{"n_layer": 14, "d_model": 192, "n_experts": 32, "experts_per_token": 2, "d_expert": 160, "d_shared_expert": 0, "activation": "swiglu", "moe_layers": [0, 1, 2, 3, 4, 5, 6, 7, 8, 9, 10, 11, 12, 13], "router_score": "sigmoid", "normalize_top_k": true, "routed_scale": 1.41, "balance_loss": 0.00051, "balance_bias": true, "router_cosine_scale": 14.0, "init_std_router": 0.0329, "lr_router": 0.00113, "n_head": 3, "n_kv_head": 3, "head_dim": 64, "vocab_size": 20267, "norm": "rmsnorm", "norm_place": "pre", "norm_eps": 1e-06, "positions": "rope", "rope_base": 10000.0, "rope_fraction": 1.0, "qk_norm": false, "attn_scale": 0.125, "tie_embeddings": false, "parallel_block": false, "init": "uniform", "init_std_qkv": 0.0165, "init_std_o": 0.0, "init_std_up": 0.0165, "init_std_down": 0.0, "optimizer": "muon", "lr": 0.00828, "beta1": 0.95, "weight_decay": 0.016, "lr_head": 0.00774, "warmup_steps": 200, "schedule": "cos", "final_lr_fraction": 0.1, "batch_tokens": 32768, "seq_len": 1024, "doc_mask": true, "train_tokens": 311200000, "steps": 9498, "dataset": "wikipedia_en"}
Below are experts of layer 8 (counted from 0) of a mixture-of-experts language model. Rows are named router (the router's row for the expert), gate (a neuron's input weights, with its number), up (a neuron's input weights, with its number) and show model dimensions 96-191. Each number is 500 + 25 x the weight over its row's rms, rounded and kept within 0 to 999. Numbers have three digits each.
After each expert's rows: "mostly gets" lists some tokens that are sent to it at least half of the time. This comes from a sample of Wikipedia text that the model never trained on.

# expert 15
router:511520510524482506517494545499476492462492536519551509491547485478527507507501498489494519497562466510488521511507502483520485513506496496509525504498507482538503530536478496512543501492489532462535492519502491480489469543454492520515506471498527492516541491454516527528517527498460512476
gate0:486518482501485468506484469529516501526465556543513494485486472518536520509471509527492489468514479516486504480491496498500481510499521461490524476476498507463493466520476517481466493501500485506525507497528465509513454491539524474525508510494473474479476482502500539524443476567499511492
up0:495491509455487492489518518491461509472487500516526513465491480488464480454503514447474492498522513471501494552470535489456515502488520517516538503511514472482530520515519533509548520473501481509501472457540472479468500516517518509519578492526517451500517512458504495480511499445525522518
gate1:460515521493563500515503514515527512528480522514495470494483498475533519524478480513511520496500499538507491454495435464452504485527501485541508488481486471474466532515472503525494506494514516543457455496508504475515536515447539477542515460449458476518512467472490477499527486544544523461
up1:473535504481515453493526546507500526503537480535514505512509483469469533468516481472475495488460514517483464495480488511491517502533488445500518523501529482496470528491478488494486451490546537509530468427507529547500521507507492499484514499501469482468477449486514520474534511459509492418
gate2:469508492549505529499529481439522496453509464506507511520480528489475461531477550536511507491475473480529466528511479488506489535519513524503491531508449524472477500587484505487511484492448453480523540534498495480515519503492507488478488491544522488479469491476527469511459489494470493504
up2:519517507510464515487514541484498452478519519505515441489533474488495495469507468524489522495570521492457495537526506516527486497478513507479466524522518531473483491435485483507497516475482524471482506460509496501537511525544526495496486514505485509503491471477474515525494509530480526504
mostly gets: "%;", " |", "',", ";", " –;", " —;"

# expert 9
router:494491465530547553520496527524474479471514503523495507461521513474528514504481494498485500522526432504496500504488560498503487525511510504518527484506488494544513479509523537514527485446488528473518503484468450486492489493439516500461524454532503473488519547470526497524503555519431475496
gate0:480504525496509492518528501546518520504494519532489484508490492516473504486495456509498470524476518488490533450504508539472518503464520523487511495496496459484507492454490495477461542500470472510459537456507528505520544522521542553493524483519502532505531512534501507474500517500483481500
up0:512519499488501471430479493506493511526496507503464523524493487502473511531527550507527487531482506541520547497505482502488501478506517481520488544556478520514510506502513487498492501456502499497536500563515565511512492498528516465452480483547522532454514485486505514481502450506508478535
gate1:501538514486502461524488500538521477560447504485511507527494500487512534524479526503528470454462497488516571498470536501510474515508523443500496500522466538521515500502460493508514511494518481463508517501476486520524544471463473509455550513514523478508517520487522504515500496469473524452
up1:511483468474518557536532529469521502498512528529503498511494485534493506510479452521498488499502505514530481521531598534505496507465519493533567469491505542497468485504530495508488477486491546506503488538511511515508453468485522520493472469544469526507553516517446485484509542470509511481
gate2:522552489486461494477473527503497491504546465490493458516475514485506517514490537536493437558490450495508506496490478483510488486465507529455520507511524457480523491523516503502509487468510504497502493529491515489457449521494494484496542480550500570473503550511487497509491535502479545485
up2:572528529485471500492505493499523490516551471513487494533516505505511484511533548503494485521516505553505551473489523464501493514509513481475497462514497466491493492549478461520526508492507515499502481504499488488513535507469539475507519469484479492465518495544510512490501513501510494487
mostly gets: " when", " where", " until", " before", "\",", " because"

# expert 13
router:469528503554499529561516510472473522493545503510534513526493484519501517540516498491517501486509490543483501473493525493489454522499496494499519477481451496531499530525459528475569502487490516473485523505463495485482476457477479507478509464498516491479556475481524521526499505498451459473
gate5:500513465514514515534481504534534482532448477523512468521470551512462508498487543496493513454464459495479506526491479526524509493515460502483481465489501477546474509567515488454487473489506498487517516485506487484515510526502465495504497499504489484507487478470494517536547521542456503518
up5:485474518474517527483505506560518496515556508522468530512499516484453514494488513514533547451491510534473502510536489528520570516507520475529475518493481448485521485459491470484525497450476485498492508474527491535502461501455512540545510546499488468482473505448499487487505529517487534528
gate6:474495453478489464437488512477524492494469516467544492473457500509479472503522505470507519528556486497510485534518447521456497486481500508548502485460538519495473497515533489525489534473488493524489528514491462501505505501488500502472491479503514501510536471487525480442507512480488485506
up6:483517514436532480505468440510484508498494524513501538522493544483483476476521522524478475535496478488485516507511506474448554492480467496512500511458489539479457468513494500509467492526482488508497513541497470453472508500513488495540523481470485519487534489515519508484535473491459515477
gate7:481474550481474535455517523431471497528481490508459474482482469486525529532515481478477508506515532564495477483530503513510494507521484491461551520487489519460519506520533485482518503470473509491501539508463496472507481537519512498462517487531532481517512489481472497486487501507517495509
up7:509490527517482495510482548522494487488451510499482502509501493561505516502540454529488513526516532462499501488531555492471494523494443491476477500463505505525481487466497503519522473519482476477489486435550466496529454467491469533524514517488494536562485500496508511519510508463489517476
mostly gets: "°W", "°E", "″E", "α", " Animalia", "ر"

# expert 11
router:476475489524531502538464514486521472478507553494509489470511499509513498527501498507491505514540479507517512546513524481491491543465524508499521487488478532551492495500503481492549521483465520462506509530475489483466495515471525485446526457537538468478539485491511494533558511480480525446
gate5:496507477477441513473551459474512489501501460535515497461524484487491531485519529482469411525519497479549488502510493503520514479536514483502504438533479477517510522482498497496487480524518494496473522492481491508548499450507515482473515497469506478482499470494466490549458484516473489511
up5:503503477537521543529502498543517501513469447532520516494501534528514481527466457468486487529487491478472464485509498486490515469514487490513536525480500506507521499482556484519518492514474542471482461512502509503454539525430471469496483516544484492506515543531493541491506505488512532537
gate6:519500516483543489468482482546532490513513505499487551458532455500485505539495485444492467456508438501491455529516544500449500502530487514479524560475513504496495496505449499460514496488505475537525510519523534475498542467503517512493490516499490525514523490525491520494483502455524478490
up6:497482536490491501480541478535489515486515494485483479513500466482501445537485520489496484498473546493518498499485490513497513512505491526560478528527532464472469533538461493489490476509469465517487507531482509477478513437487531455499490506478468533511508516496475544492487479493474481551
gate7:494505521480520525462476498497519523491461506487543493476493459507522490484503473499494483513496544516470495572530502539487439521522486477494522482568482538507482509481508492497507463528503508527532557437479501482504494496455481557496498487511508495506493502501472509508503444512492497533
up7:451517482469485495486501481445513491505522507490522490492489497481485491494518484464526510478469505491502475528513556463460455449513530460519496536481510520496439514513528537494480490473520535518504542487484519487567472449490485464525484516502521482522504529501477502527484536518459511482
mostly gets: " Succeeded", " father", " Minister", " Genus", " wife", " daughter"

# expert 14
router:435527494526497527557527529481503486480520509479506519520526487468520497522515479475508533534511474511466476492514481489514443532507491534480506504497486504501513498493481543443519491504471495485505510489462478487506513515463507533488510484520534464505515481491500512475532533509468480478
gate5:538515541472499450438481489526481442527479502496501499477509494532494525472459503502472488512514479439486502483526486472507504515482499491480504511475493523493510499497505480565494475489487512561515523487505508455453518504536455458486477525516493479501514485462553513500536478515460511471
up5:500487464484505562471477480528461466480505467518498497512484524498513483478516545491509484534503492481478503547566484508450517472498487539532528529492483421532480498531460509495512495478497525451493441477512510538485492505509543484503475448481505546512492465512504475527485471472516503532
gate6:460547500518512536488507489482478491509461507522474501462499516488528490495476533467464513499486509477528507496495529489495473514507524497518439478525458501507512536458544532497489530475520486560485529516505506498500502488537520446489493453501491551526478546492496506489478470500471486470
up6:458523513495533559453478489512472495495490511509504490489509489525481493510491503522513505438530488518565514535522508496525491450487543512462508494492505539492519510511544514550493500528471494512538508468500489486502499545518518522504484511497499538501498526503500499458479529529506467516
gate7:498493513486533489515501545488516441492510509504510538520556500511495497531471502471485507478500506497516528504513472478431473485516487504489494447508501501472541486499456504563522476498497523499535470496455503521496537523521482503463536535474467483485470499504533514428508523470478500486
up7:473498532480532531501479497480520486465496512473519520505498494488488515503488469528492518486492478523485509502516489490441478522478506548467547513499516496471480524513442513474517511501495520519492512452525523543507529477471505499526461470509478482493442511489528543510487517513500499464
mostly gets: " Smith", " Martin", "son", " Scott", " Johnson", " Jones"

# expert 10
router:487490464544502491530506503471487498476516522577520517473467470525507457495515511507505483500525459540480523474506491491506465502543511474506494487447492517524460502494506531452470461493514497476507503505462489497466537490481511519505539483486466517502485517473496510506523496514480495516
gate0:497487474504553533480481507492480523466487473513508534485547493485485482475459535486559480478499510484507457492490518453521500541528505493522471508485515473499508437501519542487498504494510491493513508514468500470489470482485488488522487494502461494488465546519515502513550484552516476507
up0:447494567527465525493504502450455498482512486501491473517484520511525503536503473477484494476486505490500528521508470549503498492513479520501492458514512530474477512478509469521557486488528511511503499532531506475492449512538504507488486512531460523495501469514523522463468512519460506481
gate1:458522480514479526507513567475457496504479492509529514506481518519471466478495505536484444500475484518497503556490522519499480468517520475518464502474501456458482451516481497504495440510501469526541524521504484511479511482511525521472532491500445541452508526495467468534535500458486511528
up1:509542530526505501507521504491490499510526506509512426500502520473494491503465483523423467481493489470513493538500444517521485486521499473490509444503478486526547511544496503506469476497503553528487534510489473475538505499461523471522491497516494512501436484535515500489449493520502478515
gate2:483486513476535491505517532506470519523509492576516509491485471487486469473474482515482523498492461500500527489518519479531503514512463461507518513531484491522476482503512503482499509535480509495497477492478531493541503502468472513502493520545481505488526486531548481496494508483504467508
up2:511498507487492422517517472541527504470478480497524508492475478515485465471543548516500515536532495485474504495483551490470519495479452485523478506495514524493519426494481470459478499505475565505537514520519525520533483539485500514499481545557458497485492484501512475503521546538527520472
mostly gets: " MPC", " JPL", " ·", " Candidate", " Votes", " FW"

# expert 25
router:441524498506498527496492510506514507470537498513518549484525509517491483479490518487454515510526450467472492494499516464501481493475489509519489504486497509480477534520509502460524496493502523483485521487476454483459511496488515521514507475466499442487527484505506497501501531506459525522
gate0:487501440470472505507484497515454491462484484532501525501497475488501504489513537487474457456496516495434482504515536469509465490477492521506509538480495495499461502459496512522484521466495500467500552525542525483529513530466500489456535504476525466504520505510507484446511508488449518486
up0:544477512474504497517493495496554459518499536490553468502510508533501498494519467491576529503480500491506477473496540549529524473466492513501523497511467507473479544497487510464492526521480524502524505471465499488465503504494513536485542495496501518489462529458506504493496484497470501525
gate1:533480509483558495568505514491534496489457508540513506466523495458507492503483528549524490521552521505490500470507487468473499493466486461512502503505484531516503485517527502526507535520534445523484484492526493504459562509508538528492517497468525461490432526524499502489543492470438489476
up1:524516537529480464527476468478505515556498500462512494473500445488479507483477501493511490557540490481505461489545495476492520493486462458507514483506461500484491487474465490518506474527532467521476493499499499423474517519481453506461475504474473488526510510487506462499495490526495493498
gate2:537494481508499508516441538505545491518518536472495480478455519485485510494486519528485461515483516482489555505508522510507560515481477514492492523503456517482512511523488444529484500509487497503472498498485481491491523517518481502524478455522521458457499480501529493520481504463488482520
up2:495486515468507506473479494489549513557513492497488509485508489483527521493556525496524434517490500548496500519523489513490528536485482494493484539538489510496490461508515428506505500503490525513499545535502508524492555474495491474502500485533513503512487491508485485510513450514465506531
mostly gets: "″W", "iffer", " Smith", " Bloom", "üb", "err"

# expert 8
router:503525458508507516524504515466513490501526523517499525458490504479502532521526532473505478477507489463509503533507509466495482522497526509537486464453493504554498505487507498476516537509496525472505496488507479526511511511478525524485522454513560457534540501473507496513515513491449511516
gate5:531484498507483532486534503524525488509513492533490484529520509501498512512534484523500576527510500476496532519484510500488469482529505540477494509487446483554512525478504487485514415498509508509533499533528494530542528507500526500504547488466522487520526542495477512512546495506519492505
up5:516489460484472565552460489501460492517492522528488516517509507516491494510486528480570490479478518453484534500510528486499503457510546558503542480507525502489503478486533508546510485492496498472481477530510472522467529526523477523497533498531502478519484518511475519503523507461512466528
gate6:509473484502446516504509483480441479499496495500524489507497472496453494511517499514508531478506462512474502524519528489475482542542483497514519513472474494477469527469600520498499516482493503479498509474476479508497517466521535488524499493486463501496471543534502525523482515507493465553
up6:507548518498500545532476497472483466438487496503493486484525462503497478516520474471502532543518506480511508449510487454523529513538520479475477531500476492486498502486529507481539511496487522556462504513481558503495487492482471487506467535473537474508531524500486521464474514465496485463
gate7:459519472530527439494429465510462505475522535514497504492512538454518508507510491512498499455519509451535487541516510474531497488478541518492537521515515504552496511494522492490498507457503486490466500520498509500543484549505491509507474478459493507520503495484481542512467512500470528484
up7:469511476495476490477547458538493476467516511505484545489541516490462524437503472498494463503549539483487518473503553504548488503478504509497479507514516477500500494516484484461528512506509539482534465450515501532522484477519438528525503483542533541505485500498457483520500514520499506499
mostly gets: "==", " appointed", " received", " attended", " began", " signed"